config.toml
num_hidden_layers = 9
experts_per_token = 3
d_shared_expert = 0
hidden_act = "swiglu"
normalize_top_k = true
routed_scale = 1.5
n_groups = 8
groups_per_token = 4
init_std_router = 0.00971
tie_word_embeddings = false
optimizer = "muon"
beta1 = 0.93
dataset = "wikipedia_en"
Below are experts of layer 2 (counted from 0) of a mixture-of-experts language model. Rows are named router (the router's row for the expert), gate (a neuron's input weights, with its number), up (a neuron's input weights, with its number) and show model dimensions 0-95. Each number is 128 + 32 x the weight over its row's rms, rounded and kept within 0 to 255.
After each expert's rows: a language model's description of what the expert responds to. This comes from a sample of Wikipedia text that the model never trained on.

# expert 50
router [132  63 183 167  61 164 140 132 124 131 184 163  79 113 125 162 126 153 124 126 136 124 147 118 123 165 141 165 147  94  70 114  82 104  98 111  98 142 163 137 156 172 124  57 118 139 134 151 107 166 164  74 120 139 169 123 113 114 144 147  72 146  99 143 113 138 127 173 135 161 107 188 110 136 129 147 148 154 167 110 151 147 124 191  74 149  99 152 161  96 109  80 136  97 111  51]
gate7 [165 118 168 159 154 132  52 113 138 149 121 163 102  93 107 137 175 198 170 136 160  57 167 137 129 140 118 163 137 166 133 111 100 183  94 159 126 120  90 168 156 162 107  94 130 116 101  88  98 141 104 153 130 124  76  86 105  76 139  99 118 124 179  87 147 115 206  86 112 132 116 182 118 117 123 129 144 125 182 129 135 141  86 141 135 161 151 131 186 142  93  71 123 147 103  97]
up7 [144 102 127 118 153 155  60  91  81 135 174  93 136  78 130 104 174 144 146 140 177  53 215 121 132  17 130 145 143 141 124 182 145 200 119 140  80 109  80 183 166 149 101  70 109 107  75 160 139  88  91 145 141 105 112  96 119  92 142 158  82  91 140 119  99 110 104  95 101 142 143 105 159 194 123 110 171  94 139 155  97 148  87 180 166  80 160 153 118 166 139 123 130 107 130 132]
Description: Plural and noun endings s, es, ies, ations, ings closing a word (tests, troops, centuries), plus closing parentheses and quotation marks.

# expert 39
router [135 137 130 147  88 135 180 196  91 171 163 163  92  74 124 116 192 147 172 128 105 165 145  81 142 158 143 104 172 164 151 110 164  84  89  94 119 111  99 133 107 111 104 161 126 174 130 145 127 162  68 119 160 170 142  64 178 150 140 171 143 125 128  61 127 161  71 192 150 120 107 150 118 159 167 155 137  89 105 131 140 143 143 121 170 198 116 136 116 137 122 139  61 145 115 137]
gate0 [152  95 121 146 141 195 191  68 149 131 169  86  99 177 141 146 165  94 135  97 105 144 163 109 120 178  84  65 161 117 137 149 141 145  98 148 158 141 136 139  87 112 127 149 147 133 117 119 123 111 165 169  85 158 195  69 112 151 105 136 174 145 106  99 115 133  79  42 110 102 163  96  71  95  75 153 132 136 165  84 140 146 122 146 150 114 158  91 142 131 105 153 167 112  80 125]
up0 [104  72  95 158 103 153 182 101 156 148 130 163 157 175 157 168 128  62 100 159 178 151 159 125 162 168 149 124  99 119 179  99 122 148  80 132 169 140 148 116  94 122 133 193 119 141 136 151 111 138  94 131 105 142 122 109 138 124 134 133 164 161  93 108 162 160  99 105 131 140  95  93 146 112  44 109 150 158 212  86 143 188 112 128 106  93 140 109 139 150 150 216 133 121 113  74]
Description: Word-internal pieces with s, z or x, such as is, us, as, os, az, in Assisi, Corpus, enterprises, emphasis, Artabazos.

# expert 12
router [126  77 161 162  97 160 169 140 133 160 139 162  93 121  95  77 168 138 177  68 157 140 159  85 133 159 145 151 126 145  99 130  95 159 144 138 124  77 104 122 146 122  96 128  93 142 153 167  98 136 103 109  85 135 186 142 162 108 146  83 121 169  80  98  97 103  95 161 154 159  96 165  90 164 181 110 165 162 134 106 134 176  96 107 131 141  92 177 113 108 163 161 165 109 119 160]
gate0 [161 148 108 177 178 138 175 146 150  80  99 142 187 155  64  74 135 106 107  63 184 134 170 139 143 165 146 132 120 112 136 142 144 128  95 122 207 162  64 131  81 121 167 153 136 131 179  93 130 139 122 180 141 167 118  97  87 161 154 114 165 122 142 117 146  75 188 137  50 125  99 124 113 138  88 157 153 141 175 175 129  86 158 186 121 155 175 101 100 155 138 123 115 117 114 129]
up0 [184  74 192 115 124  97 127 135 137 206  92  95  66 163  74 104 101 130 109 136 108 160 185  87 146 116 118 134 151  95 137 122 153 118 145 157 102 187 136 146 155 135 146 136  85 198 115 141 186 115 153 113  82  88 128 147 107 102 115 144 111  59 194  56 158 144 104 148 164 177 170 102 143 183 112 123 115 137 143  85 130 124 170 177 138  83 110  87 117 150 118 185 161 207 131 109]
Description: The piece wards in awards and towards, plus mixed word-final pieces and closing brackets such as s, ot, him, April.

# expert 55
router [ 95 108 153 161  80  80 141 152 189 155 186 174  71 145  96 142 149 152 121 154 159 171 117  88 140 155 153  81 172 168  94  92 126 173 132 116 149 140 105  97  95 149 126 108 116 158  82 148  77 196 153 109 103 116 157  94  86 129 114 143  92 146 137 131  59  89 126 117 162 132  99 104 106 145 166 110 119  44 159 109 182 156 124 175 147  84 108 132  91  91 128 129 139 120 105 129]
gate7 [178  62 131 158  99  79 101 165 149  72  99  82 116  74 130 128 136 162  90  73 120 148 159 201 135 141 127 185 175 166 170  82 150 129 124  96 136 146 130  97 109 109 147 127  91 162 142 138 127 167 120 123  80 157 126 113  97 188 141 103 142 166 102 174 139 143  97 134 184 157 161 102  96 111  81 156  89 166  82 143 101  88  67 123  79  98 144 158 161 127 133 127 178 138 112 164]
up7 [149 108 150 163 124 109 138 169 205  58 109 118 130 120 111  66 120 182  96  97 129 177 129 194 140 128 101 194 190 165 171 114 113 122 106  95 122 150 121 136  70 136 153 137 115 154 100  89  66 153 101 110 127 140 106  98  74 147 115 100 119 155  81 148 116 125  83 134 164 137 139 127 136 107 155 149  81 151  49 148 122 115  74 128  91  77  76 133 157 106 115 110 129 113  66 176]
Description: Single vowels and endings inside words and names, plus year pieces 19 and 20, such as Ontar-io, Cossid-ae, P-eople.

# expert 21
router [138  98 158 159  98 138 133 111 167 170 167 179  84 154  82 128 181 164 136 105 163 164 205  95 157 140 148 117 147 160  86 133  76 170 160 167 115 101  71 106 122 149 116 107 107 185 155 147  94 121 155 158  85 112 176 151  82 102 167  86 129 174 104 137 130  87 134 154 148 158  72 134 117 131 181 132 173 121 160 121 154 156 171 148 120  99  90 161  89 123 119 155 168 158 129 163]
gate0 [120  91 153 108 169 120 156 122 121 156 146  93 146 185  84 154  89 130 160 176 139 145 148 136 119 161  67 152 113 160 175 145 119 154 119 104 101 122 126 158 132 185 120  85 132 164 135 143 178 126 103 122  71 130 114  72  59 153 116 135 180  93  87  67 124 114 124 116  86  92  82 151 127  84 105 178 110 109 149 137 129 117  86 154 135 208 166  98 144 151 223 118 137 136 152 149]
up0 [113 111  93 124 127 190 128 133 144 115  58  92 140 150  90 114 123  85 170 131  98 158  68  91 133 121 102 106 153 189 137 143 147 156  77 131 174 113 104  99 123 158  73 138 111 123 107 151 120 183 201 133 143 175  57 154 175 167 129 145 103 155 127 151 114 178 120 150 136 133 150 136 164 138 168 167 153 122  88  36 133 118 107 135 209 124 145 150 162 128  99  50 106 172 176  88]
Description: The first two digits of four-digit years, like 19 in 1994 and 20 in 2006, after "in", "born", or parentheses.

# expert 6
router [123  98 126 126 150 138 151 134  86 143 131 181 137 134 128  53 161 125 161 105  97 139 140 135 137 127 135 131 154 101 120 154 101 164  91 140 116 124 156  99 170  98 159 137 133 183 152 167  93 123 102 177 135 103 171  78 122 174 155  76 109 131  83 161  85 143 129 139 156 109 145 168 125 142 142  98 141 155 161  86  42 152 128  81 119 184  66 164  73 116 174 123 121 139 199 126]
gate0 [184 143 144 125 179 152 165 120 101  73 115 130 153 187 140 145 124 101 119 117  66 139 173  70 183 131 112 128  87 103 185 216 180  87 121 135 139 140  87 130 108  75 184 126 134 126 135 136  83 178 117 135 159 124 155 124 128 138  75 150 146 100 137 101 106 156 144 148 145 136 180  80 123  73 145 148 157  89 181 107 158  66 152 177 109 168 138  66 121  95 129 132 122 129 117 139]
up0 [113 148  94 113 115 141 166  79 146 167  96 119 136  97 140 123 190 161 127 135 104 127 147 176 100 142 112 138 128 132 121 101 102 132 133  90 154 106 163 149 105 133 125 100 127 158  48 100  77 156 119 104 110 131 117 123 120  39 185 106 154 152 165 154 140 127 113  29 106  74 186 148 124 161  74 127  30 170 123 106 121 123 141  44 148 111 156 137 125 156  92  97 116 122 170 139]
Description: Mid-word vowel pieces like ow, ong, ang, u in titles and names (N-ow, s-ong), plus raw bytes of Cyrillic, Greek, Thai, Polish text.

# expert 10
router [119  82 173 165  95 162 169 135 121 175 152 164  84  90  91  85 167 146 173  89 147 143 164  83 128 162 153 170 113 162  85 117  92 171 118 156 111  86 113  87 151  95  93 129 104 163 177 158  91 139 100 120  91 128 167 151 138  98 160  76 113 163  83 114  90  94  91 168 164 165  86 157 103 174 180  95 176 171 160 125 133 167  90  91 147 138  87 168  88  86 169 156 157 104  96 165]
gate0 [142 147  91 105 201 144 158 104 110 144  60 133 177 110 144 162 132 142 104  93 127 105 162 147 135 110 106 110 122 121 155 120 168  87 114  70 115 131 162 147 105 143 139 145 112  84 103 122 126 149 144  84 142 164 167 151 123 101  66 107 110 109 138 186 171  76 214 140 118 128 162 130 179 126 149 140 190 141 111 105  82 177 141 134 125 109 175  85 182 105  93  96  68 159 152  85]
up0 [163 123 169 135 175 121 120 124 123 158 167  63 129 190  79 163  87 153  80  98 107 136 145 116 137 128 105 168 117 159 101 114 101 131 131 109 148 159 180 126  73 125 100 119 145 147 136 145 109 103  66 147 110  93 101 132 177 110  94  60 174 192 133 140 202 175  89  91 132 120 137 139 139 127  72 118 107 164 123  93 166 137 158 161  96 143 195 115  84 126 122  95 176 150  79  99]
Description: Table cell separators and |---| header rules in stats tables, plus word-initial B/b and pieces like amp, ge, ab.

# expert 5
router [112 157  93 120  95  82 190  73  67 165 173 161  96 123 131  94 131 160 157 142 184 150 100 125 147 145 167 106 145 205 129 175 111 201 140  83  89  90  99  69 135 101  98 175 158 182 176 183 117  94 189 103  99 108 144 117  88 104  88 108 199 167  73 140 120 120 136 177 132  80 128 153 104 134 163  90 106 121 137 140 135 139  89 138 183 181 130  81  80 114 114 113 184 125 122 114]
gate0 [120  86 140  74 100 163 122  97 133 157 165 171 139  96 122 184 141  94 155  59 152  99 154 105  96 154 118 116 108 130 131 125 191  99 162 112  87  84  78 123 149 141 156 109 162 108  86  90 127 147 170 118 121  98 198 176 180 151  60 135  55  89 117 135 102 143 128 120 148  56 139 126 143  91 129 106 173 164 154  92 142 129  92 149 184 139 121 102 142 200 141 171 146 107 167 114]
up0 [185 161 154 110 138 179 101 174 110 167 118 168 151 125 113 178 149 100 132  61 141  91  96 105 100 169 129 140 146 153 118  66 146 111 126 135 147  97  78  89  92  72 122 130 151 150  98  87 138 150 174 111 124  92 147 154 118 141  91 142  73  73 171  99  63 101 120 118 132 116 117 145 122  76 133  73 137 143 175 102 131 140 128 107 179 178 138 140 133 178 145 155 128 104 129 108]
Description: Word-final or mid-word pieces like al, y, n, ly, ial inside names and words: Chalgrove, Choral, Aydın, Medal.

# expert 13
router [118  83 179 162  91 166 165 133 117 164 150 161  90  93  97  81 170 153 171  82 143 138 169  82 131 163 151 164  98 155  90 113  96 169 111 155 111  88 109  85 150 100 102 135 104 168 175 167  90 131 102 116  92 130 166 153 145 100 158  79 110 160  81 121  98  93  88 165 164 165  92 159  99 177 180  88 169 172 156 116 144 166  90  89 148 140  87 168  79  78 162 154 165 105  98 163]
gate7 [128 106  80 141 129  86  67 111 114 155  99 157 146 161 183 180 157 127  93 121 160 130  96 160 198 153 130 118  97 116 148 143 170 125 108  88 108 149 135 134  93 124 138 148 110 201 174  87 204 151 125 116 147 126 115 121 108  81  49 139 100 114 154 182  66  61 173 132 147 106 178  94 134  74  99 153 132 161  75 108 173  84 120 162 172 139 150 112  79 158 116 149 128 100  68  62]
up7 [152 121 156 127 110 134 157 122 107 130  89 106 127 108 199 160  81 173 140  92 131 121 108 137 127 144  70  96  67  94  95 106 155 161  79 130 123 131 106  99  71 112 162 156 116 138 124 131 142 107 124 164 147 127  82 126 155 101 117 109 115 117 125 131 104 125  73 108 109 148  76  88 113  85 123  77 157  96  97 130 101 115 142 150 135 182 150 133 168 165 126 134 147 100 107  99]
Description: Short lowercase or capital pieces starting common words mid-sentence, such as g, st, b in b-ott-om, l-ake, includ-e, plus and.

# expert 27
router [123 129  95 126 163 164 164 179  73 171 132 158 104 136  64 120 106 106 150  77 199 135 157 164  93 160 159 113 163 174 121 154 112 169 143 187 103 142 126 117 157 137 102 152 130 161  99 125 123 173  80 108 118 117 141 145 191  60 168  88 142 163  84  58 126 143 104 165 146 130  93 149  56 178 111  93 115 160 148  82 135 126  90 140 208 109 115 156 107  82 129 167 136 123 110 130]
gate0 [148 114  62  94  97  99 135 114 159  97 100 111  70 129 149  78 137 139 110  98 117  88 149 144 134 142 105 113 114  96  62 143 162 164 126 144 172 170 142 167 110 148 177 186 178 126 116 117 120 146 169 101 124 133 128 148 174 106 115  82 148 109  77 166 142 189 117 149 135 171 142 148  85 165  86 128 217 127 137  93 174  77  97 131 117 131 129 141 186 133 111 120  93 124 125  84]
up0 [134 154 173  68 140 183 158  94 167 195 140 136 164 103 138 143 132 152 156 126  96 161 140 124 124 169 128 172 181 151  92 139  73  94 157  55 115 177 101 124  87  91  85 183 101 153  88 122 135 115  93 126 141 128 121 126 102 125 113 170 128 103 152 129 157 115 170  91 101 117  91 133 138  94 167 124  71 148  89 161 131 148 166  76 120 150 128 101 153  96  80 145 131 192 157 162]
Description: Capital vowels or short pieces beginning a capitalized word, often names or headings, such as Avery, Aetius, And, Awards, Ectatosia.

# expert 32
router [ 90 127  79 100  93 158 100 172 110  96 123 162  84 152 113 144 124 126 190  86 173 103 131 125 121 155 191 114 103  84  78 118 163 168  87 177 101 125 194 121 119 148 133 187  82 131 108 159  79 104 112 105  75  99 133  73 128  81 124  87 102 136  90 154  78 177  67 155 178 148 115 182 133 172 152 131 164 135 168  84 128 142  83 160 117 125 121  84  81 126 163 171 124 152 134 123]
gate11 [212 151  59 133 114 156 138 169 151 135 114 146 130 145 103 123 157 149  94 106 111 109 173 152 115 131 113 169 104 111 138 102 103 134 189 128  76 184 138 139 143 196 114 100 146  98 162 157 132 137  62 108 193 134 132 125  95 127 173 118 104 132 152 119 147 104 149 151 103 105 116 135 136 128 110 133 135 102 104 106 107  84 136 101 137  95 178 104 102 168  80  86 157 168 147 123]
up11 [ 91 106 172  92 126 123 147  75 112 109 118 125  65 115 114 143  82 104 138 166 135 150 158 119 118  97 126  47 151 158 117 151 181 141  85 113 145  86 132 163 109 126 156 176  87 151 103  74 159 146 196 158  58 112 167 144 105 151 116 138 120 129 123 152 167 160 125 112 146 186 137 103 111 175 104 119 147 138 103 113 168 133 149 122 117 162 126 145 169  71 191 175 106 103 121 110]
Description: Single digits and short numerals in statistics, tables, scores, measurements and decimals, e.g. 2.5, .442, 35–34–3, 4,000 rpm.

# expert 34
router [174 148 131  83 147 172 155 101 143 167 139 152  78 101  79 128 118 105 116 100 168 155 143 106 151 179 177 120 128  98  79  84 103 144 185 123 146  94  84 116 106 105 127 154 151  93 140 147  78 119 179 143 120 148 173 158 108 111 156  90 133 137 155 130  87 107  95 149  79  81 116 139  98 143 148 108 150 131 160 167 142 136 107  69 171  63  98 171 150  94 107 145 131 136  91 165]
gate0 [129 127 134  56 164 139 156 124  93 108 202 148 112 143  99 129  84  85  70 134 137 119 120 135 129 176 120 138 139 125 108 133 185 116 102 140 142 121 120 161 103 166 126 151 184 115  80  70  92 177 152 151 161 130 167 144 195 141 158  81 153  67 154 148 118 143 100 156  91  94 111 129  58  97 123 137 172 126 112 147 168 139  98 105  66 158 106  84 160 135 142 149 152 136 143  91]
up0 [199 118 103 165 160 101 101 136  72 125 156  89 158 131 144 122 112 139 180 110  95 188 157 175 142 105  90 172 131 103 158 130 146 119 127 134 138  94 133 146 123 121 178 115  85 144  91 177  85 154 125 167 107 138  98 131 115 161  91 145 128  62 106  78  91 177 103 133 107 150 205 146  83  93 106 116 138 142 175 205 153 111  87 137 128 135 138 196  85  79 147 145 126 160 120  82]
Description: First pieces of split words starting with D, St, N, Ch, Le, de, like St-udies, N-orthern, ch-ancellor, Gen-us, often sentence-initial.

# expert 18
router [154 139 126 108 122 107 151 120  95 121 138 136 155 132  99 129 130  92 148  84 135 129 162  88 123 224 100 113  54 101 124  77 139 134  85 101 136 106 151 172  76  99  93 145 100 143 165 118 113 150 113 180 126 145 140 145 193  77 136  82 125 161 127 116 155  48 121 134 155 125  84  76  70  87 157 133 123 183 135 107 153  67 125 175 195 143 117 145 162 103 114 168 136 110  55 104]
gate0 [134 109 183 124 146 131 133  70 149 130 190 124 132 145 146 149 120 139 123  79  78 161 195 108 153 102 178 135 100 104  98 131 121 151  98 145 111 134 140 129 118 132 132 133 135 112 100 165 148 106 145 140 191 133  63 164 121 182 116 225 120 120 144 114 105 104 126 106  21 164 108 147 107 173  89 130 115 178  78 161  55 163 126 118 195 145 118 150 155  72  92 118  74 175 136 132]
up0 [132 165 124 138 147 130  97 133 140 116 116 181 130 134 137 103 158 102 124 127 175  92 107 126 129 104 114  91  74 182 134 111  85 114 219  52 135  83 180 146 121 144  63 140 189 128 113 150 123 114 156 161 109 130 156  74 172 157 136  59 203 145  95 130 125 148 184 127 156  93 200 142 110 103 172 182 116 114 198 121 142  90 144 110 137 130 143 199  75 102 125 128 196  76 166 162]
Description: Mid- or word-final consonant-vowel pieces, chiefly er, en, el, ter, ber, in names and nouns like writer, concerts, Serbian, cancelled.

# expert 49
router [114 132 189 141 151 173  66 136  79 165 109  99 116  95 193 196 155 124 120 161 143 111 101  66 125 154 107 146 126 148 169 119  83 121 100  73 143 107 124  94 117  75 134 149  76 126 113 131 138 115 126 169 176  78 152 146 167 157 131 121 159 104 184 109 144 162 127 126 120 155 124 112 140 104 156  89 124 144 117 150 116 166 125  54 101 156  84 178 148 188 182 153 135  88 171 169]
gate1 [121 172 107 103  84 162 114  95 175 140 168 112  98 141 106 128 169 124  49 127 153 145 100 173 125 169 105 146  96 101 185 134  97 139 198 176 152 108 119 156 121 137 115 154 108  79 156  98 171 133 101 117  48 126 160 109 128 167 135 161 140 146  72 144 117 100  73 140 163 122 112 121 148 148 126 101  66 124 195 120 135 141 158 122  60  80 181 109 166 110  98 167 121 168 111 109]
up1 [142 143 152 158 108  93 101 166 139  60 110 192 165 118 176  95 113 139 131 143  57  90  99 121 145  75 119 118 128 147  97 110 149 163  85  87 118 163 131 130 123  88 145 124 172 200 108 138 112 138 120 137 182  84 109 149  88 109 178 136 105  80 136  74 125 134 175 144 149 159  97 105 164 131 114 141 135 139  80  64 158 188  70 123 197 124  89 147 125 130 141  75 143 124 124  98]
Description: Lowercase word-start pieces like con, pro, re, ex, dep, sp beginning longer words, such as pro-ject, con-gressional, dep-orted.

# expert 60
router [188  88 130 181 144 104 171 113 169 100 114 163  83 180 125  86 159 152 155 128  80 143 121  89 126 137 103 108  86 171 143  74 126 182 100 155 140 115 120  70 135 127 103 158 169 173 148 118 116 123 144 167 197 159 136 140  71  96  92 167 208 157 100 152 151 147 117 141 173  76 109 132 122 136 109 110 115 186  99  77 172 169  84 167 140  98 112 163 103  89 178 175  84 154 130 154]
gate0 [154 140 112  86 181 130  87 155 130 108 103  94 121  76 172  28 137 137 126 170 184  78 112 180 146 168 113 135 102  78  95 159 145 136 145 123 117 175  80 121 113 152 183 139 174 143 178  97  99 103 133 172 148 131  91 106  66  84 159 118  91  74 144 152 170 141 165 124 139  67 109 120 149 113 103  93  94 107 184 133 117 109 153 108 137  84 136 196 130 148 124 141 121 155  76 115]
up0 [130 109 126 134 131 175 196 141  59 137 138  67 213 141 107 118 112 128 124 150 105 158 139 166 112 156 136 147 130 109 122 141 103 105 163  79 140 116 131 116 121 156 181 111 180 112 184 135 126 205 156 165 121 177 139 132  92 154 163  61 148 112 121  94 157 169  85 117  99  79 119 162  97  95  42 165 117 132 159 124 149  73 115  90 145 135 142 115 138 208  60 152 140  81 112 119]
Description: Mid-word pieces pairing a vowel with a consonant, such as ar, it, at, ol, ut, as in exit, headquarters, regular, configuration.

# expert 36
router [119 120  93  85  81 148 164 113 104 143 137 110 128 166 167  91 112 103 158 101 114  99 156 110 173 111 160 161  98  94 123 158 121 166 170 141 158 140 168  97  78 115 167 105  76 153 154 146  90 149 176 102 113 147 124  70  97 137 149 134 123 117 123  86 143  68 138 146 152 146 114 117 109 120 152 141 118  54 162 173  83 150 140  95 139 165 116 141 141 127 113  72 145 110 170 147]
gate1 [149  65 164 141  97  78 111 119 150  92 142 132 166 143 110  83 117 142 147 155  68 136 141 145 160 140 167 173 118 123 180 157 201 137 167 129 105 117  75  76 146 105 158 101 102 140 160 134 103 134  71 135 116  63  85 105 117 105 134 103 154 122 123 128 151  82 148 104 115 114 132 177  91 154  94  91 114 173 167 154 106 109 104 243 152 115 102 130 203 165  56 136  70 199 184 101]
up1 [133 190 145 160 151 136 108 215 127 202 126 150 129 100 140 159 138 109 136  91 186 135 134 126 118  93  75 101 158 108 107 109  66 107  76 137 106 166 177 164 108 155  99 147 158 114  79 100 156 115 134 105 135 169 149 160 149 132 152 135  85 148 136  98  85 149 114 170  88 104 112 163 105 124 139 176 138 113 136 140 159 152 123 101  97 163 152 119  98 134 176 204 160  99 107 105]
Description: Structural punctuation: pipes between table cells, colons after infobox field names, semicolons and slashes in lists, and == heading markers.

# expert 8
router [121  77 172 158  92 164 164 132 111 162 153 167  87  96  95  82 171 153 175  90 146 143 166  81 131 154 153 170 104 156  85 118  90 166 115 156 115  85 111  77 152  97 103 130 108 167 173 165  89 136 104 120  90 128 168 153 145  92 156  76 116 163  88 119 107 100  86 169 169 165  91 156 102 170 182  97 167 177 157 119 144 168  90  90 147 135  90 168  81  85 157 157 162  97 101 166]
gate0 [168 132 140 154 192 129 115 144 112 118  40 100 152  75 154 165 102 147 153  74 134 161  91 104 131 135 113  94 133 134 156 161 152  52 119 142 113 188  94 110 106 114 127 110 113 136 126 111 127 145 109 121 180  89 159 121 179  89 126 137 127  83 108 129  60 155 146  80  70  67 131 121 172  90 111 192 136 102 158 143 206 102  81 111 107 112 189  81  83 179 105  71  85 134 132 149]
up0 [157 112 137 110 181 149  98 113  89 204 177 103  80 175 145  81 138 142  97 183 100  89  97 100  94 150  77 137 120 105 160 122 148 155  77 111 100 122 110 122 132  85 109 143 109 107 120 191 160 118 116 176 171 165 149 152 119  75 127 127 136  90 144  98 177 174 168 101 121 112 171 152 161 107  65 134 127 154 138  75 114 176 100 162 100 147 118  96 188 133 130 104 166 115 139 100]
Description: Pieces inside non-English or transliterated names and CJK characters (Wharekōpae, 鬼名模), plus capital initials E, A, and at, contin.

# expert 15
router [158 107 139 120 118  89 175 161 124  83 158 158 125 128 162 114 170 158 151 112 131 126 120 181 150 126  83 131  77 160 115 104 148 100  63 118 124  80 123 181 162 124 153 112 121 144 121 106 146 153 116 158 121 114 124 168 153 131  81  87 166 168 139 162  85  76 125  96 128 105 131 102 176 161 145 138 141 149 127 194 140 135 129  95  91 128 121 143  81  79 158 148 130 113 149 212]
gate0 [124 138 133  93  96 140  79  88 164 146 125 145 100 102  64  97 135 160 141 112 157 128 124  93 168 152 101  92 153  97  88 119 146 163 155 198 135 107 183 135 129  96 100 178 102  94  68 113 100  85 139 101 125  98 146  72 162  94 135 147 219 196 116 124 123 147 113 105 104 194 116 130 117 124 114 190 146  80 140  86 140  51  93 122 139 112 110 141 176 159  87 161 104  71 102  62]
up0 [104 121  90 139 155 128 192 172  93 130 135 122 165 161 144 157 160 117 118 174  87  85 104 151  89 131 147 162 140 148 168 130 100  81 142  65 100 160  79 137 130 177 135 109 141 168 180 163 164 153 139 130 127 179 121 182  84 130  82 117  72 102 124 116 131 137 122 154 127  41 157 106 156 148 148  81 134 128 135 167 111 176 180 132 132 144 137  98  74 101 149  54 154 152 177 172]
Description: Single consonants or short consonant pieces in the middle of words, often names, such as Siegfried, English, Kroger, commercial, Decadal.

# expert 16
router [124 105 171 181 170 156 136 147 138 140 177 134 142 151 104 142 150  92 167 153  96 120  61 124 134 157 129 128 129 111  56  42 149 159  72  81  75 150 147 174 139 152 132 167  95 116 130  92  92 167 132  95  88  80 112 134 150 136 144  98 166 138  81 102 119 121  92 157 141 156  88  64 126 113 160 105 172 124 165  98 114 160 102 148 138 107  91 107 112  94 109 134 155  97  61 101]
gate0 [164 202 124 100 122 153 129  91 192 182  87 142 136 113 122  97  73 111 152  69 132 119  79 146 107 107 124 129 132 121  70 147 101  78 148 164  76 113 139 100 154 115  93 111 104 175 156 159 148 109 117 144 169 160  84 175  34 132 158 135 145 159 104 128 124 109 161 130 146 146 158  63 111 137  86 118 117 118 121 169 152 145 162  76 132 178 110 163 128  94 107 117  81 104 157  97]
up0 [153 189 141 156 112 163 133 138 183 144 114 150 140 104 137 105  83  77 159  87 142  90  82 154 140 118 122 127 111 147  91 152 116  81 149 165 117 123 180  95 148 131 103 125  69 162 142 198 157 137 108 111 166 114  65 108  90 124 171 122 109 186  99 155 134  77 137 123 116 138 161 102  92 113  73 157 137  78 138 164 131 129 207 110 177 152 108 211 108  85 100 158 101  96 157  83]
Description: Name-final pieces such as an, on, ian (Bryan, Susan, Coughlan) and subject pronouns he, she, it, they before a verb.

# expert 38
router [138 120 137 138  89 180 113 146 123 126 100 162 101 131 118 165 153 146 190  99 166 122 170  97 151 148 147 167 108 109  83 166  97 149  97 139  81 121 140  84 102  97 135 126  98 135 176 176  87 114 117 147  95 105 166 115 139  78 161  93  92 191 100 153 114 124  98 169 160 188  81 161 152 189 159  58 143 161 154  97  89 170  81 123 127 145  71 183  89  88 170 159 127 165 106 182]
gate0 [ 90 157  72 133 137 201 138  94  92 164 141 151  93 133 100 166 143 124 104 112 104 123 131 171 123 140 148  87 128  91  87 221  49 138 111 128  99 134 108 162 121 119  95 174  59 109  62 102 117 135 125 153 150 122 159 102  90 151 175  92 126 137  75 153 141 119 118 146 105  87 130 112  91 147 104  88  87 188 142 147 180 118 147 162 177 140 148  94 170  65  93 108  82 136 112 129]
up0 [ 87 158  92 115 140 192 173 125  80 105 118 183  60 157 110 141 145 114 148 140 130 154 164 183 120 123 159 109 168 119  78 202  69 143 133 146 125 179 106 170 135 111  92 174  61 108  84  84 136 124 141 113 127  77 161  97 124 107 155 125 130 125  92 137  77 145 100 112 145 142 128 134  65 154 100 117 135 124 170 151 148 140 148 143 185 102 175 142 149  82 104 132 121 151 118  80]
Description: Two-digit number pieces, mostly second halves of years after 19 or 20 (2017, 1867, 1995) in tables and lists.

# expert 48
router [104  90 162 136 132 164 173 102 193 181 153  80 150 136 167  84 132 151 153 106  37 165 153 103 139 147 113 129  94  87 135 119 163 165 157 118 127 127 145  75 181 107  81 139 120 167 167 147  98  98 129  95 104 139  97 120  96 111 179 141 113 133 114 100 137 140 118 167 139 128  98 100 101 125 163 105 126 108 142 101 105 140  99 111  91 114 104 151 151 149 127 105 172 210 148 145]
gate1 [133 163 142 125 180 141 163 134  84 150 116 158 208 133 128 149 124 132 134 198 190 135 128  91  95 110 133 146 122 107 138 143 157 124 125 187  99 115  74  85 110 106 125 116  98 160 175 123 171 139  79 171 142 118 151 159 153 169 112 130 174 134 125 156  61 192  79  98 179 103 155 164  65 128 154 134 149 176 137 147 147 165  71 132  71 110 167  56 122 162 116 195  98 171 125  82]
up1 [113 137 108 169 110 127 149 155 119 139 125 134 114 136 151 146 135 148 136 116 125 102 114 111  84  94  81 128 149  56  83 134 174 113  90  55 104 141 154 211 108 101 171 115  87 159 141 111 130  97  98 171 132 133 116 143 125 199  75 117 221  86 156 154  96 130 142  59 179 103 106 111 157 126 148 139 163 112 175 180  95  87 162 120 111  35 130 158 115 172 151 157 132 147 117 173]
Description: Pipes and dashes opening a new table row or line after a line break, as in tables of results, episodes, rosters and elections.

# expert 19
router [130 150 110 145 136 144 115 156  94 192 117 138  95 181 101  90 151  75 140 122 105 193  95 121  89  40 221 140 108 139 138 160 102 164 154 140 132  98  99 101 166  81 173 115  80 142 139 131 145 139  78 141 118 129 153 186 170 146 119  94 169 129 100 142 114 134  87 160 137 148 130 113  66 150  65 108 132 150 145 180 116 169 116  87 157 102 110 132 103 152  61 124 129 106  90 103]
gate1 [161  64 119 161  97 111 108  86 123  74 167 127 190 132 171 143 134  93 132 173 146 159 122 158 206 104 121 123 129 123 127  78 139 139 194 122 182 178 151  97 163 134 128 107 122 159 141  69 131  94 109 115  81 166  98 153 154  77 185 126 119 151 148 129  93 140 111  91 130 143 164 119 162  72  93 104 152 113 142 130 142 149 111  72 162 152 124 122  96 165 125 152 130 149 169 118]
up1 [127 151 135 110  85  64  97  89 135 115 159 117 169 114 177 150 157 111 165 146 174 162  57 104 164  89 145 105 117 100 107  57 170 136 150  83 139 163 131  98 184  85 127 138 101 136 180 100  94 102 150 117  76 128 162 121 145  84 120 171 124 117 135  96 101 136 105 126 116 133 157  95 175  89 115 105 130 126 104 117 153 160  88  91 141 220 121 118  82 135 120 140 119 134 124 127]
Description: Determiners before noun phrases, mostly the after prepositions, plus 's, his, its, their, first, two, as in at the end.